config = dict(
    experts_per_token=3,
    activation='tanh_gelu',
    moe_layers=[0, 1, 2, 3, 4, 5, 6, 7, 8, 9, 10],
    router_score='softmax',
    balance_bias=False,
    n_head=10,
    parallel_block=False,
    init_std_up=0.0226,
    init_std_down=0.00481,
    optimizer='cautious_adamw',
    steps=5389,
)
Below are experts of layer 7 (counted from 0) of a mixture-of-experts language model. Rows are named router (the router's row for the expert), up (a neuron's input weights, with its number) and show model dimensions 160-319. Each number is 500 + 50 x the weight over its row's rms, rounded and kept within 0 to 999. Numbers have three digits each.
Before each expert's rows: a language model's description of what the expert responds to. This comes from a sample of Wikipedia text that the model never trained on.

# expert 31
It responds to: Short syllables inside words following a first piece, such as s-na-pshots, conf-is-cating, al-pra-zolam, plus hyphens and date digits.
router:421486351443517581485510475427393503447561375481506485392520523520525459516580617506554542471464468586561532549492558579477470696571432505455408462414507480461463495489557446605473470527427538393484595516455476565485504466459511430457494452467519503517486518488518375431456526475464468545532438583546569460539509516561442539523422558438471477562591517428494534535520491544517460540601483517469462463563485532480506528476462515451425510592418479431507497547481345463509568561553560
up0:494464542471543543515527560453534499531510464412445461426517505479563549454503483544546492580494565442459572470450497465441494623477508334458517546504470469472580524476453470486511553527438476509504367540548593500506530466480474504509569475507483581472416507472566498442416592391559486510542489557582406496490475436478470537483499457484442486471558504429513546480454441466512478468543431501483550493535499384506532515522496460571473445514535585498523464436466564391525547550512530
up1:493532449412565457483531503515511484506583482538466523529427525501514512471523524526450519508528490509499458509437389562476468597496605484537576554503441550458578532506419467545524504531488448456509537464569477482421482532558524454461431506493551447410418565538550546492514520464543533481483532570569471580459551606564435489507495428507514528439464544556539445491512394572536479488401461482480500425517433483511525453526479508485506506502439478555507532558485466494554563510550558
up2:543477494429513490505540529485446508463536497489622479391509457419559525524517444535476478460480460560491422359487430549448517579433511523462450541487486499473420503472413505437466424492518546497524440597464544477548532462418510499582548444597519480473510482467532513440458570488544517487548539598485446509555500531446508499512511432505417533542503478381476475469472494554498543520473517467490546520447558524507433445573478428469381571487488518502536546608565478416537520547466515
up3:549532452551486528539400442503469490462523596449478439512484565523406499347438575467548520515559552464458472491427410464577475465474541578485534489456563554444449462520573405555489537494507410475491563494490539480457511491478507534501510554528560533528510655596555440521458464499458492476459504560574448624477496531479410482520439439436550488462438567508541454503503461505480505503524547525546557473460539531571523435544490447547533503446480392515510503397439517439423439490424493
up4:550514419563543589469461507441442511583512534556611437487579580515488496478503480466457514510572481448488487541444544528510470436514391572532556472455536439479540485587542550576576438505633469531552536484540501524435454492502444543481415473467540501494502510568568373518510424546452463543446485527541498522474487513518492491436521452411489590505499473440474519498520546433476577487563491500610496558502488543487538469500484474544508429495502489431506493534429508485423556490357451
up5:399465478610552505541543565426539542493503618490555454450526483539512525486564541527571517475480499491522501459487513478563542628526554388494445466525510471501556546486389471435530472456418588434477393590453493514468584454534501522403464445484470392591484465478496527529445597478523475511419446505515571511611491467469475549497496522421556483466501462472577525487491450455461486503537484519552456514527500551483440485468518401515431509546471545516536470506419461451552507449421522
up6:559508460536525515570469565402478510444535580529557445475549524470495516476608557456502488571495472547492433411478464563530540478615543501453498512585486482495447495494517536582478510617466496500429539446470505567458554548516515530427485532471606543470561564505502364522428575522519496472477530534556549458546518452524475446471520505509418448511520470418623434584435524438335437512580593489484490483542465488510488551357569502512487537560488472528539436513493455579517430489477566
up7:450546528400437492566490416424518524590495578402585449520463564506544402446516488444415499471519519519499536457549426540465461558495592523545487534459541520515505475423505464465568464508606399461466444492479545565381415517471519528445476449488498532407544576536563582442481514455469484524463471583575554493512482470441426519550508474509510507454613511503421568493441487540459453408530457463512479487501483525509528515379563540469459443503464509495543523491506506497471574503507517
up8:450419414556501430497546499550474446504475572574526375385546478515499504485538508410493442545489483524493542551529468537546486576507501501557453507524497499578468462493486492508445553485457514443453499497506589532550505509471483526460601461477531468503521619439578532436496557561474483469487504484548565503479471524512454507521487471532479542548568558498411521506536472619483461494453505533540566460433406553595482512478513493512525471440555618438462448512419459476489580570486474
up9:413444496520454554453457531474448525570566409522539442485463533459482565396498530553451487455492621429477544584521433477478482531593448517421557518558509417524436568515582494455442580480463507530534534452493573508483571487463499483479527399529456440502464480529407506442456488620520568526396413493604514588550524602445542488406515524493469436589455508467533495466468557509431504492487482503534554490526424492501558504492489512560595602580535451490558440541470542551452547500489480
up10:474603521520487523518473456448579578526483469455559476455523537546599497436494470564500527508489570524452466516626550450418458498517487458413524480549479478482546494491465490437505457573508420437495539560484517408553497475480472500512449483563410534459512484522422435436509564551580501498457457487497508555555451526449562376554536516490496417495565552522530492474554375515445414492509495472435520407571580497476487500460482437505507467554467494442569477499431465530445436488530527
up11:450478473490525409507455512455572489442493419495516500483502518493472473503507434428498525538425499478524593521477522455642523483475432518521455625472465530486484567515543502514416442521533439463513554431363477609493378473471556504516526403521565503468488455659470424531477565498501496408479539483499508540495481519495579491517488570555423556456501537369513576521430502500535538481582507541365449516479569600476527450514491581499478477589440465471605507557597553451486480530452388
up12:561486403572566538521540557489557479492472542378548487482518479521554513499452464485481492576526517581491534541470473526570495615526471472543591542489590496482528461577464530597500513616457522504489442402539603540520571589480467489481500494621516536555533433422451561473524469503537529473440462495550481419357508495562453547492532495422474527535419437494529480508409493509516477418550484479525500588517427468521504619435523559504627463525422504480490487488491517410468500504442534
up13:535524444508523527520512482556377518562507600532494520496546524440489511517436536527450481526476510512463432412470498509490494481374432509425483519607490528471502444520534460492465455498435521480567517583477471571432573497548491526569488453458457512574528492463515520468421454450515504476588485511464521523560504523505532540465574497497583559495479481496378525490467574464458596439464534447477570525346545581518434441520492450457384571504519509525510517563536519486536536498527631
up14:539502509488464560451553486544407493472445389533500510524493508549601469513554527485504418468494578518500553493538601508530509545556491555487508566613516458313600476526453561495550520533533520485594438577484560475482478485457565476468545448500483479438556538497463499521520456434505465528543582508423517462550521542546493514529549408531435528500576542454437507542527432516429527456404455523490631525479483524498443458487536415500365514499526474525498452611543499537551513513584462
up15:510504414525498419469574485444372491473567543512579521469651587463517487544506480488550435479409375495525541545504477486462605520426507451519450532505535482445533568535557479456442548510440482437518507460491452454514411545628629492453526472507562493496546418468502533468408459448532465494515510485423428491474508480482435605464521526552491550475497480338517529491443547463408483506560478557486504527531531595481510567511542561447473567544403502544495512488517390512490462532561443
up16:502451535471517575522460458478534544533518388477493435458439533484513414426483480447504476449541525602446522373549504580554383467462529580480502538447512442478576490470468456538511434548472570455459416413505588625423397535443485543499549513465466515516552590489507442398459422536517492523429469486513503497589434567477471488474535519428505550578477525466463458516450450608446449428534489565508456555518438493494595599464593429498414404466526503482575565483417534522454484574484551
up17:575620497505436486516495539525457550492459558478520526529576516510467588531464519493518470476415468509515477542558542500480528487453432489482476491419568504443455477553515470605463460579454527475464518500457547429446487539460456545522529545553557399533540402498603443377456459438486544520576526470444510541454458485488542525456481499397559589502519509397485456538474482525436411540545454570538457532504462558527501490518507474478437591532440491443582494505502481504612597487456575
up18:510539529586498478532514550548497539520499542530539469517450562493513547490470503518458444503652508445549543568557565470523492507477479520424524499476486549567523513532577497588524525476470488511501464470475433410507501516508479485466499441409565463595397560495521501536519518585568491588539441445570475486559482633436485567548535417453585520483439514495541475476447465567553576530484519597616521475504551463454547485521454479494476537439461555519398539533564476526495455490404460
up19:625542458476527456572476480474439538516468580502532523496507591497552515517429596532537438488425579503563463511496478586452522518418487485559468477412543444460487536555528480470497561481522513518550454463558545476559463548471496471467458493463509478474382453517528515517469593484614489499456468531558479486524485530496531552535545513510528447493467421506516517508546510380450470573460562451478449414562457439467535420411569535499511490549419518549498524391507525482428490501515462
up20:390541495510538544496594479540528548441559476541508460488489585449503453477564575593427506485565491454434426465528507571574502510560577561428473472453518452465606472486608493467480459567485499437504549554488487423529544466515535548445459469542519521397486545512501536486533560453475470546466556545544537513495488546484508454551464468508524516522522462589439465501505462438472489461433486519545433504487497500477556439512557443391457374553460579503621486508562572496504497551524484
up21:407464460483522516518536446579583521459469522494481478463462550427524455567480594456556441605447431517415520575514493471492431576500455476520515447475556507467530510523486522418450505531506528468435467429498564553505518522484466457462469542457478469445631581535568414450546545519521491519489603501564458439529400499492492536445524584476454540498498467575526478472493532525457506445538469508526532495550465419563474512408519522448503475513541525430482446485489511504463526497559580
up22:563508411477431627513541569555522521427562543438543520535485469492538431479449529468468466548398538526443456429514507498465372531428518479445545455417545534491424581541464471549523546568450499537503493396428401520467561503412614495513523500459556495568452479368492527506530496547517505585547561500552523438596493498492423535516508518567569509506517430561488526512482467439511455461452474471548566417585514550545544393492696536513541541486562469529507500558510567464538581468505501
up23:566479553472478529472562441511510518406479472497476457507595453472551504597512541515494451514548471492504524547472560488500541524494555605504496552497535436437532507476516526474426485420628530459493561530516549513480493486505448490516559551513535476529513517503468627458443496574518424386514502380523523396460499532455549463504530453571500461453507515473465524552562508537490549585460551493459436493498556449526461592482409466462479438565446484561490419493473532589535446501467510
up24:523484464549544544465501562571424492434472497465532507544520565496598453439568598473569482487463571484539455495508480561493401512502557437539458540393469502455563655519487564512523512543442547417477380496532470535467433466520417550520448596547523389512526569487475458466462467520480472530561513576430485421528467582465471529603500453534489426528515502522450534538598507429512406513576563574505528503529481485645504420478501512465467381412549519505514564489497570442490456490498469
up25:463590465510433576449486524556437579568530499476421470548422537481497392615613485468396516575433496452526483559515385528564620604523384516516520462477496522472575506522525494511472505489497554546520509463478500478480542514455584424610388526477534487579463545438458552463480424475524537520465456542416451478566469526483464514491506510460464587517530398482446424512492540444474546508557484474590535446465486526502517490489531389523491415486490442557496463441397505456576528476538456
up26:438508472503487509529569500383520519424465486488506529433484520518515599537562418472508546415462488622419474446442438499490418573412483493576470490407485412517495525516481484581498566509508652456416411521478497582580563412463553561476547523550551486549477505517477515463506479538549510484482398577531519419475497480456452490446505572469494516471609461434462573626403453522511539552493436548512522498580450518409546464513460507499468390452411515394485549408534422456530566514541582
up27:527616487439471524575480483443462511483531376470512526488523468515436554608512468455439540528530474489372626513509462478414545506506462536375503518458439453502473510591425503458504560590541545483615585466470523522504553509470381444455439540575543486565479558535536519418579460613441502426403496524483513538598453520474574515458567627475415533563559507448504516487486477435460484448498521545461537466528521463546566439529558568549550610557535455525517513483529448502527505514512612
up28:553512445582442463556552559402438393488531443448499464417458515541513459554483515424468495511520598510506604540479574544558504526484427523447451580503529446440445476501404541592573495509516461499519555491489539427549572517455535503438522542509490530486444425460563438509524548588534501510400526439531421474485492553513569583491522464370520447501484545499454554460522552522503491517528585499469512499466476522533523447533456540526561644539443408474460476606489483543493468560499493
up29:438456294500518444489531562444460517449558509436467442528569496517548595602586513428494550459457551564530595394570494589536490539527471570486506545407582559511504531500413473543505476564397461529469494491495488512520544506482555464381445540524534506453570514452516475449495507550478482490411506413450440527442501483448525558535505487482473564489473361509470466488533528497532499465514459516502486558468493469596518599466561503477512490548496563472484469436448390525476570578505470
up30:498483504504474575509508501470525511483563430546487521625500488498478365434516541427545517528432529455489478505451415491504515509601495592452462459586487576449432474457517518521513412480473565468474515436451460469460515435431489521398533526517552523504476478472550398445545545601447505502496441467517529569462459519488438495574503583581462480492508556513582434486544454554538456534481496557442576445473482454557496457501396500441585534487562557432541509478509486501460531364481657
up31:591533458520469519532536412487423495496531476490533496573431457482477499458533473519589483498403450497554429423490600616471553508511553445558407459449439490527519524474562545477460420515524531416472508496490480538494442480544599614514439469449523486468444427455495395546457436442513442458586527466449479439609508557445543548478550554567494519479486472554573558410485538468516495496484484526488365467520584493494569443435511476395502517456535499471577445481488475473504500472485508
up32:556440447492471435536438491517508493642505526447498554538564519482581569565571485504435496490529493554431565526469497465456540456389521467475462518483533544420475478604459509544395489605406454504429574469472572470534445581546509552450493464521539507509534342535465532523505510460460531472522496472496496518518492537491578498474452609425463491506556420510426463541417534430413535559470490580416508543443574422545530431509443563486602510566552541515496547488481654622474525531509435
up33:565538471544461597565441507553529510485521527514467489479515461342451435596490517490575471536474510490501562578514395540510582565580501558494525609509551440325517458561448463520466556534525515450526492481487465491531394545457450444528484488491502513496511586550556453460355512574497500550440568370494538490503490453449491474479491483444517487514576538483513523524464527489425555483377551508509477540512407419549521473450592512559456510503564480523517493491484507384537585551521473
up34:432522432449510500539516452440370509523546514430452468479484609515495489544500566492529551541489525435490487444474591466546372505507403444476520402486539516531562519544562468497519446534462578367573507543538515533607602509547509503562451505458467522451473506532516463493517616446541491503526522534472495451536530529446482537588567566483479520546548490518500539550468477490457499514549465399460482512479621548466600486505446547497448527460459440480545462520515514557487428507515509
up35:568596477560447529455461650445411491497539521425553556442534540442562516435517483518542538518509517454461549524588525519532522474517445570455495538489562438454475502540460495533536535543474542462562429443495599539460544568550491464516525510502568380452570494453462449454496459526582399536539499526597456557484458498586437565502484443472455472545517522495444494477553518593380396557467494577454498530546441552466496530431484578412460527454442436507544569590524411496466450507498491
up36:495439466536496424488507522474450505479508522519662465538441508500502490546494540466488489459468503616481617563515516600457456496477420496482494539428506517459506538428531495518433585475437505529512532551594508492499477436468477522540516549501520468505489512577449530459541438529464490508457511475486385425496454523501434538404561554475535466665468471561357576538445515393604455555536492447599424469469547474457488571445548503444490562427550486598468427531517475593550536469504532
up37:550512499489401524511572579470533440444572454467537487461504556478526425497607534465560525458452484504499474523444450439507490444588432523353472532530480505490518612549563477570533573495475495573569519437523487564481446524521535515454456509464503520480507496493464516517443532542501459547486604536505536429421497421520504576501466592567467392596521463505572519523529564517487485514516538513465462533597498517555456528442526516454567459513452535497571425531566407411433576399530476
up38:483441510536536532551476493481495533481464407485513437429530549478492405457472432460566544509339553558514443543541498508532381573514466519552467540453426483420576427505441488533502484566554580523435493446623519462566485438541549538473529505543554479535623541459492499458483516568497470552454442476424451585498456513523455513469522501447520496517555556555526531477493450533547457468458513501580468499559489504619433454516515586539464559559551564496534481550560432538516558489525491
up39:440492405425486550562407491453601487467454478481478480446458508522450554568521562553430507542555593504567455472446538479634505545469477585415458539407481479497463441436530435559464527501544601392444491441489535510544499351421567521488540452471480530540481562495499498374418436580525483521453464510484573467493413475522500502515491432452466509533565526544510480492509480560457517526483492518467401502514403526569524462480642535538529592457463506541479477534566462476467461545505560
up40:433588584547456408471430461504551570599458521436502505474513487478555512456457448504526463552484514516524474534471522461620445450555452496575466461545510560452449484477419515466468477475414530443488464508488476464521546474602480481547584554571492489533562481541529574461434443549517534516482486565380535490385533544522573513452539461585421569469623497435461448586494611507456545492531485602431522498476523599684560498444500518433534472429501592551478555519550567493472545470477510
up41:510479392447490474485494583585463553496452501570557481477488564560501491535444570479505444549498485578464483468529485547501506442422509548527413531542582461538504441502480491468455573593478483554522579484451450508527416444596530535416618473481497554492648550527429434567499460451462518534469473563455432499494493503498544445464528445504465519576507485506557518491487536540510512502443543491474535427509536603621439511434477561539446442564440478458457586476464477525529409528490540
up42:397512515429487544493486488533430535537474501525546564520543549476520470495458473465566468495418559575453540499388554496490500572419506511539517428477527485539578486468413415487480524445455454478564565580510451433513607510405461430369401493571544572505530523532519566447564486624520540464483562560505537522540438566433461564589446479516500604532581514554474517486582563606456437511591485476571513491527510462480494527506537468502571462612503566529512527449452490468434492514527500
up43:533399550443466494528438562539455562457504509477427598499549564491479512471537474495602414533462501521541489502482443494583492516536532488543415474440519507433512438541517491443506485541476521459434500464485441459490598513469396493524544472608607448529494512525539523543541564469459502466477572496407413512542526552508497512523400470491489531529496500464442525510453392498465446466512439510543497516489476497471427500489445559460474489447439494620544569459532526484538490515471616
up44:486553460491432566529488423578500498470466536447438523521516496507533505547561441475539426505434459548451469483540502537461571559486467622487526468527603524512538457548509519480517513411457518391516439375403569555518430430467498420527467449499586639505560459512455461494491483503488421446451419495512569496482463481477532522476503482478440555573547553454455589498522569560479505527403538525569644514487542514545542532504642477497437497556526494438503500487379492515466537549514564
up45:490477455610503472525555498553471460457558498518471477532460576479559575500504539464560464585555483528448523523517481502523510554461553543510532501537629469375576528425441587471521457538502509483503504470611551514505537592531474434446539423524496533518606496534480502495551564518556512560405493372516549434490473437551427490499484482526521431571521504466573504473472469556445427425510568520502508534515474474568469631397495563489486491475459497484475367523482468521600421577560559
up46:482504540462542523429535511439553562475467397481469545549487583484589454494519569496549428521479540453570475522444473458511413597579579454516523469512558515509412457480509435545467471490357472454458439623487513548494468405517520435385472565588534468517433499551539474483538645445549512520524527549431505553530497515583501487525477512511444445480470540509431481547575485455532531562486489494537501425624539453491506534494477573472537426510539375600479506564480500583379590546499493
up47:402454502460557519495432543517463458614561462444620483532522556492549383502484539522531473527401599467579514549479446539462482539505441449544487529406557543457529521513564396570553491491425524500476498517459494486383470499445577411447517509511508397433516505471485474521554495499474480458494443477532461477520441447513429502487482559486455482499537520433485550454515515453532505563543604478565430474440558554465597477515494481506456463559489437466515407486434483462438557487486463
up48:477453450475478580489491416410494514536564426486385438522589486529550548529557546457497462509575504455369582493476485497390535482471473442447499488491558496459495563495490473514482418505508536483565434522448517591460508590477545553476576464473498534374567525546536473491498543546479499472431408461561571573528505511561536537534509542509524560451531555486458473469519481459467478529511437529467532537502463485523528466467522471514436428483524484418550459516490589609611572492516484
up49:484497474556487521526501503476498476577433461425549557462507554510558560438533518441627528528499506453496409467555588506571398504509483543486521536558560474483495503512500519548482503603428518451553460586466565486557530543485581497523623510525583441452513613467655590566513527493540482541367470519483443514503492493571462469548556496542480529449507488500479450487455599595482583509478467498471570529537504363448531463561553520556438591479466425485503525459538431480433502439485547
up50:567446514526522503469483496429506583587543537588566482445561509486561600466474517430476506567560510528529499428438567465457495503454407471647567543537545456413615512513466484584441571589538586506486504457587524442462475551585540592566461451553502439494556535484520454480452620477567470451481509541487517456495458532585436527489423401558471560463528486442457547435466576422486493546539510474548533512502510425491525503491575579470457444504439440528488498525525545531382485511455379
up51:545486487477583503504590507377557477483554504422537536492507601501535459436509436506500476522434453488524570464448494491433489484513458467495512506475483473446476585512439490466539530441493419497509557465574503514550491512504451571475515510502566440437528449509482522635498558585524453418537445525499455458442453510428577566474456492457499525514462505426580506516440555536543556536503497550398527526570556495466486539515477568498462525619473420439532553538577518544543508539522499
up52:457468532487542559547465453539426475545521499501535488495584443438582463531481543551588440528464555605548598528399443551359548488501489479486567571468573503457524470563569391498468579455530517614535528563529489612527481492417474523474518480380518468517434575528567462462482463516487534533410531479533520468516456557443452560410491427499503486467564487480533450491479525470526536502603555570516507478585468467529558444457529584467362427433430481451487444517483470513533520488445414
up53:430465468467456519472440498518558493528521595500540488510581513510557595471612465514498507527502510462505486552527553515585479411518478530517522499533556479503453486542426562425518564625462494522575515526538484646553524489522507482500557518521579432530562408575489481543513520585492459440481443441623527476445469493462642472505506459421439547623467591500568499434511487514523464470535509462399548543469412511567492582458471595541426465438468405435499432522455434449511484510495571
up54:462553513596483563455576544428457506507520550522654435439473452497553551525563525497543488481465490571540541506447494583561530522474400471506481536436522423500514591567558489538458516497448387491482586487471515475492518467541509400477372478527572512465582456493434544415478497521434494450413544579499523471480533578565458515496494472522502449612504509528511504421494544440530576487549458616429426455443493555542620508543567520510439577455422515413525423520502472514497533484548561
up55:516577449460529523450511447465506550472507425518453460472433447449442502527507453529576518530432514499459500449444531542571525516560426419683446515457491417485539476468438542454517584508387472443442461463469649519490493481475538487399447536487497534543416607561496504459383498469472538473440551551390489592465501463463510491539511555574489522526554549521497485458478534530490469507550455500449494485510412526481394530420513504493456619455506469531572532562540475382543544513495523
up56:411515459502551515518569594556386514486483496468558512489678562548561492452527428490601518524463424664538567589460471534509545507574553478551517482392513543467542537479411499511457533365527468400426508448439527544479552517525479483496485569507561497508534457481529376505530532555519454458490539494486425493450524509555448477434465550480512488545491422454523471463458539447580556517536551558617557419448526592463527506539467539483480479470430489480485535438558479483416565503489382
up57:571506457477442501463523575604519484465575438512508514603558532471567485494556454459542487469433468528536461470527455496411498539556605486602519501517489480449580481517488473469443451475508493489514460487498447542489469498538507484489604364529497429441430450550427498493499422464529506460537420509385464493541508663465461611537518520561532522504433601452557488516522449432419625452455470592542550536470509448467434475431557453434444529510387495502526479513502485505578516548473410
up58:492459449494529513498522554486564606482538512501529450522437416562482457569470607488524550475537466688530572505533516528476498494434563521478500439512487516475516568402525351551519491588502550459509492427510493476521471557533535598503536471497484538500601505375530485512475524490528463510502550459427501590506502512445549499406462615567455563537502419490524408582474513478499495515510535451526399528457491529586448528455460502515443603516499446532525434517563462496423496471515489
up59:521573562577459537510406510382452474450513523482550502506511513514575628501521552430473529475418524502405491422466489485446542467546463536511478537492599482547553536466477482569461451504451515491462506478479594533514501530550569563460502520542502488591573523458475527520464489445515492535495513441471445482506445550411531502563456537476542557510509517494490502505432531518490541498560420499628527426460607517490576490518506538425515454485382419448469435526434483352463430379521591
up60:427491416429430488479530452426475535505550434564426443471508512510528487526525564518438537519533526496504501475460555402453436640549428490498486498433467459525548497477438440564526530570555494506494620430512521516554535432523544559549478418568465448433590543589491397525493549614417519415489485508490603464454484440528480495437487563517474585599490535463546576505524446521471566611471495546483560472406473593536545465520391543574591476572491435469512512618533523450502464526482498
up61:472547499566542513514402506562397569498551522509448450574527495472502521544547422497450457561542468530454527437636575532511538561476566558551498592597567532407492479456394548462418474487560550437457613497492419467527438556583549501610508524553508466512498477464476475474463550540477444477548455480463534564566449501550451571460545498454407484465515478556448531516505472547490521518469503515587567532521544445516461555472481538550527478481535444481486535485392561532477448578421526
up62:431476535551518514472519512482564536468411482494586518510640451407535549554502590494451506514591564521537592453498613553393441532532503386456437526498500521416547609591544442539516546524417499516450511509539505580431483430528557516575542471458565497501500471464527464512501622494446451463502455427513615461506482493544519478550431466453428412540497537415500485511483480476492480454592558488511467520543487541480528438467466444560450615482404401509543500514443483450568502500498537
up63:529481491517457500466506514519467587497515506515483539530470519441591523555616528539515501501589419575465638500413513460518450454458519490501528439458440473533534527476445559514540449495500579537562419497531577446444577492471510453458543470484586484500609496420373542479545448471512451540442455504564562483446531558568532553480485529477443497491464511541477561516574501539421456522434484464419596542524449508446529439370560542473560533535406450414545474521561476521550525506499550
up64:540449513427504480515538542533457509547555526477513518515492529507524429438520515517461479470487660510453550497524506481476445528580534405576433492461513488460506459566460530516547574494501514470578505496442524431525478458555567445528530501449475458544517511470482483503558480523475425485522481448523489584452485527333513573604471525489428592592560545458599467497562363527505468497489506530484445493553459578455471514443532484413472512510498430557499557590476507507499467435533538
up65:458456464548421534437534569446492475460551520562448519461510549433510522517601570549529508510428502510549552491535369458619516586455423552467510486422476452418433529625462490519425432408600502467500580459497532459502480467498482527500456490456567501481460558484501614508448489572548518543482425501435450446521453455514540513653568555529461494429521537452521452568510464479529507541464471481442530416558493495497507566460428607412515457507439558532527555533493466532486534406469630
up66:552463441464513443463543473486449442523608517373471472454541477467461512550529454557423547497478576493590442543506500552538488538587431548581454478389487453508457479609430529532536381478563476524499578467497504489512453446450543525531458462502608475396555606495520485446469492483541479526555526493462518434487512459550526581478490533470446540395525520495475495477486466563530567483555510496535446477501409476515514499479588523471516614450532540417499567571530478484558510509567413
up67:428464496440500525481513400537535408518577476478531468506535477491547564434600584460485536494556475521475605497472589448502407476567443451476478561455515476460536485559516500489488503477595486390539605470466463556574494534511548527501472480546483556489516540548599466512515450533522486488535441572577457503490469520537431478525504614523507508545452523509460477529420442519481609466612521622484556547464480544526477514546497630452496493469552467388491587412637484603433517496478562
up68:460481409482558525520412493474540528459527526428377405549555461480552493481550545546514509444552461563486507545446449538523545644524500518445486612588492440498428559525470442570552495575470494509493507588537481465607472507469467540400529515455562516492522488506508574539469554485489420449565522572389501539540541499423519499509498532501412477469494506444487533489487417456488471562512552505538441557518409430539522431501501429438489487514432495533503516608508511548429555552561472
up69:448486475350537473524532473481560474517426472492618434483485564529568462491508581526490545484517523592487518492567645526560412556504433479452507469609491508526463486556495476456515514468400525486523478574450510492560582437487553528543486429518507480497514494448444507558503496486525514502507449503591482487625486456447543594478507653396479552520586461459508511500474519603529546450566562449548433484485463557401568518468431518540548582537424475571533421419474443441522414525481554
up70:463587531567435529503521499455474552432503455582470525563418469502519408571448517458431484522440403484452469509422492535481545516415533491550447424467492443478490513524520509506498465441558560458505562466483572502520487507481546518454458503508469535450564521472489467514474489540429491490528431510560494566532513500515487551531522529571651410511496516428455475478573418545406458487500596472501568485590431540564422399390470425529427527509485493543518535536448517557528502496577567
up71:421440500588392547525466576548590423505512441484546483520481482496575442568511534419525529529501523602470482562526476496527472457480510543440556515502535455539507495512434486555601505492527539455544476387515522587538386556434518438482435541522543473574509436546491494513533467533529609486409442556496540465571455401457459468506569516478406407508533564554531524490515438525511553510451588508561502449596399483497484544507539424485444509546472406527486486471530389416453547508582492
up72:463465474487523568510514468524443527482475473495510515404545481433432544494489504520468478514468407496487504519534413528522471558543541504389503593472480476505483532468457443541549522550610540480500510451407597657521561524546363490487588540552525441481567517602513482519523428563517466455525567538453453451471461533518444495434516438438465479548581499432462562582517385534443496495498482495476430522539489469474553553572480483486506529553472500467441505477541396485479473535486474
up73:395453411544475546486555444416591517489550537443537516444569477429438487569451613485556556489374520551544544479495559464407544508574424445471469482467512475459519472517521458464531456471460532423484517477498475510574589506474524512489481476544510462410530481458506412429478559502482545503466469511572518418428489514555455543465464475427538590613568486455501589461502534498438533501581502592476477456518563511553539485469457545494503554505484585469506492518528454437638548562543535
up74:539462469456461523487553497404458490529583450470522603522576558518544470555490444473463478522476624504527574498506518509480561449588473510456464500456572490515487461489492502447522474469396496455588440407445466402449457516554494549448460606418520553448561438549574505507448478548534460527446552460513482530465485549477569542542554611430483460498565547459542495509553484531542445529503495514453494530540537504523487577545488546483529549477454461471512602545467470517497514474508425
up75:543555399523412486580553472433390462461549448425536432616533531500514470496515455529436472512486467478477489580510404470496551576548487569494505461459550474487491486487518490524540519429564496486481436490427458470554543459509479519417521500474430411487487480490476443586525584503440499511536495542530458477530497478426608562516544520491505573453509504395555534562443527621415501567527510622434445590604523573414519585491455383452528463477482499459494503545468518545505518545445564
up76:431544551484453529494496499522494532583523392424485533559547544373533525601484477476447487515536617449513518595459409497471561560495509527547443511506563411480472472481459507521518512561523518486480517522465522518379560544534573494541468434479506509485553477615532468474438554485509553450478480415590490523497510516533438476510464449530503480476584526435404529431542407503428489448426545541504445543506538439490594471496528394480440526444447476520489414535486471493511601499511570
up77:499470513489513525449517482564522496505513459551575463441602559459486458584550556490462546470445498440456443489438410468495526549619462465496497478520492558473542503502493389423511488493493487550543576488558444489393592597509491505531409512573488483486513521605516364499451448566423559522502433495473454525491545420550520496475573473523461499451547420450486517459544503485435381542472472549555537475511504441600534501484506462540469480473525471476491424486520524485594505533503570
up78:451481508488479548493570518431557547510528462417563550527504528475459499458517537458490525489523509614407479606525453507522440530470573432460537454401491485436580616558555411516564490490511518449436548557507472484472441466480418465451541496553482520487521537516394619505486534521486605515485529471591421457538501479482537474538507474466460513503475529437553527604423528523526505507574532500525470495518510472436494468397489529439498483484534537550527523542544453501486501414398458
up79:408505488456446517562502497503506524550517560491471523510605523502570399547490515497526521537576463440487553456619468451449424476439496471427468436464487525497498492436480468455507479542561533516465565511542498424511510531492523541562469497505541510546542421496535445426570520542447517514584443506467446474483436550561445526511461501552556400585533440484494531474530500488527613554498575531498574446547611486461394505550418500481477534401457538510553469473594438438540561387548516
up80:512436526543526474527449556566534516544488598512414516566495444427481519546532560530507380575581444491485441477445483554643434514580539575458541491537586560550515536513492485463441514508418528433476433480453497577451569520490384447459554566583561488542514593462501481546469534474471467512464414475470449539516478512523538511549513480471540517548448523480531494516448568535391427469506566624493539591535439385554384519422428541523408489425474552441473448470499529498443467507542556
up81:436514581559549537537405466475462471506575577548510464544584509436482518495532414483559450520481495493435398501437593471574469432501516383530512509587438523454443544524441515412460550490478450475600554417605596485480587518578572525528420515487437556512454448521521484490520546476524489492527477514522499583610516483508457512572491543501543444411506493535559479447489408370546550520464531535515481444532586434464538454476514453516525490520544433523529397547450595508491497547460584
up82:477537475541407579524456568474456511420464527513628532500524528477447510596510569464600451583470455497464440408472364614512487559505388477511475456480619412525473490528502470433496471464396509440482477483530427463451496524495501421448466534484518454495460545537537461494476432457530601532485401576522520504470483466584494575513555470487432453548506439511364487493505480501457511485472518516662571481487521405459450516466465435564472546531500558570532487441435429389476513465533513
up83:410439476567480531517563445408506521574541497459612394539516521537546507518521553520463506467473537562541608513465538501526464504394434542458504485450485490457519500547549531556489523449471502570488422559458504471546526483467464483469485486516455500526451474513501450506472474508493519582576497507531598485443514460476478511488489535516484452524547473547436494554458461629496508527562450498448414476498435525456522509500387487479478495466490476629607457470465441520475538494494477
up84:465598522518455574494540444531554515514454500470634463457445474483451494510465503475467540553522382483432489461512517530557394471442519444492477513442523548359453519533481509518528535542445615461518509407495486378496438485407471517503490557584562588542533505448557471436475505527433552498529439590559473521560496499483407546533488584464444489483459481579512417577458487439574537490491519644483437500530437524526532500488482515531493586486490558487513411414506502412582451516477522
up85:544643510552513505477528535523488534440482576494533589564485518474462582554481568416495491546415433606584463529564538526616424532436526482536383463518511518437491478457483536603487438484437465550497631564543427473420590455456527428476528526433587524454543553502565512549499536497486495491575527509605526488448456531475422551530428426511518480517483465549499478570442428592533461469551535489530497493441448523589404535413528458525473375467514497528437482513491506412441485478561532
up86:487418532551466614502467520474478434498531468508597438497601574496475501491542417526433502540488449505398462513513447516503429456521528458474596405485514444427489503593567477474492535549426510563539474516475601407596489488578393583472455451484495556523523572625521437556491595492588503549513434534562460503497500508446494537532593532533513441524450528469538581496477424546490479481528537411494599492515453504523482470465498555565572435584563479556503514545524459414556443459478522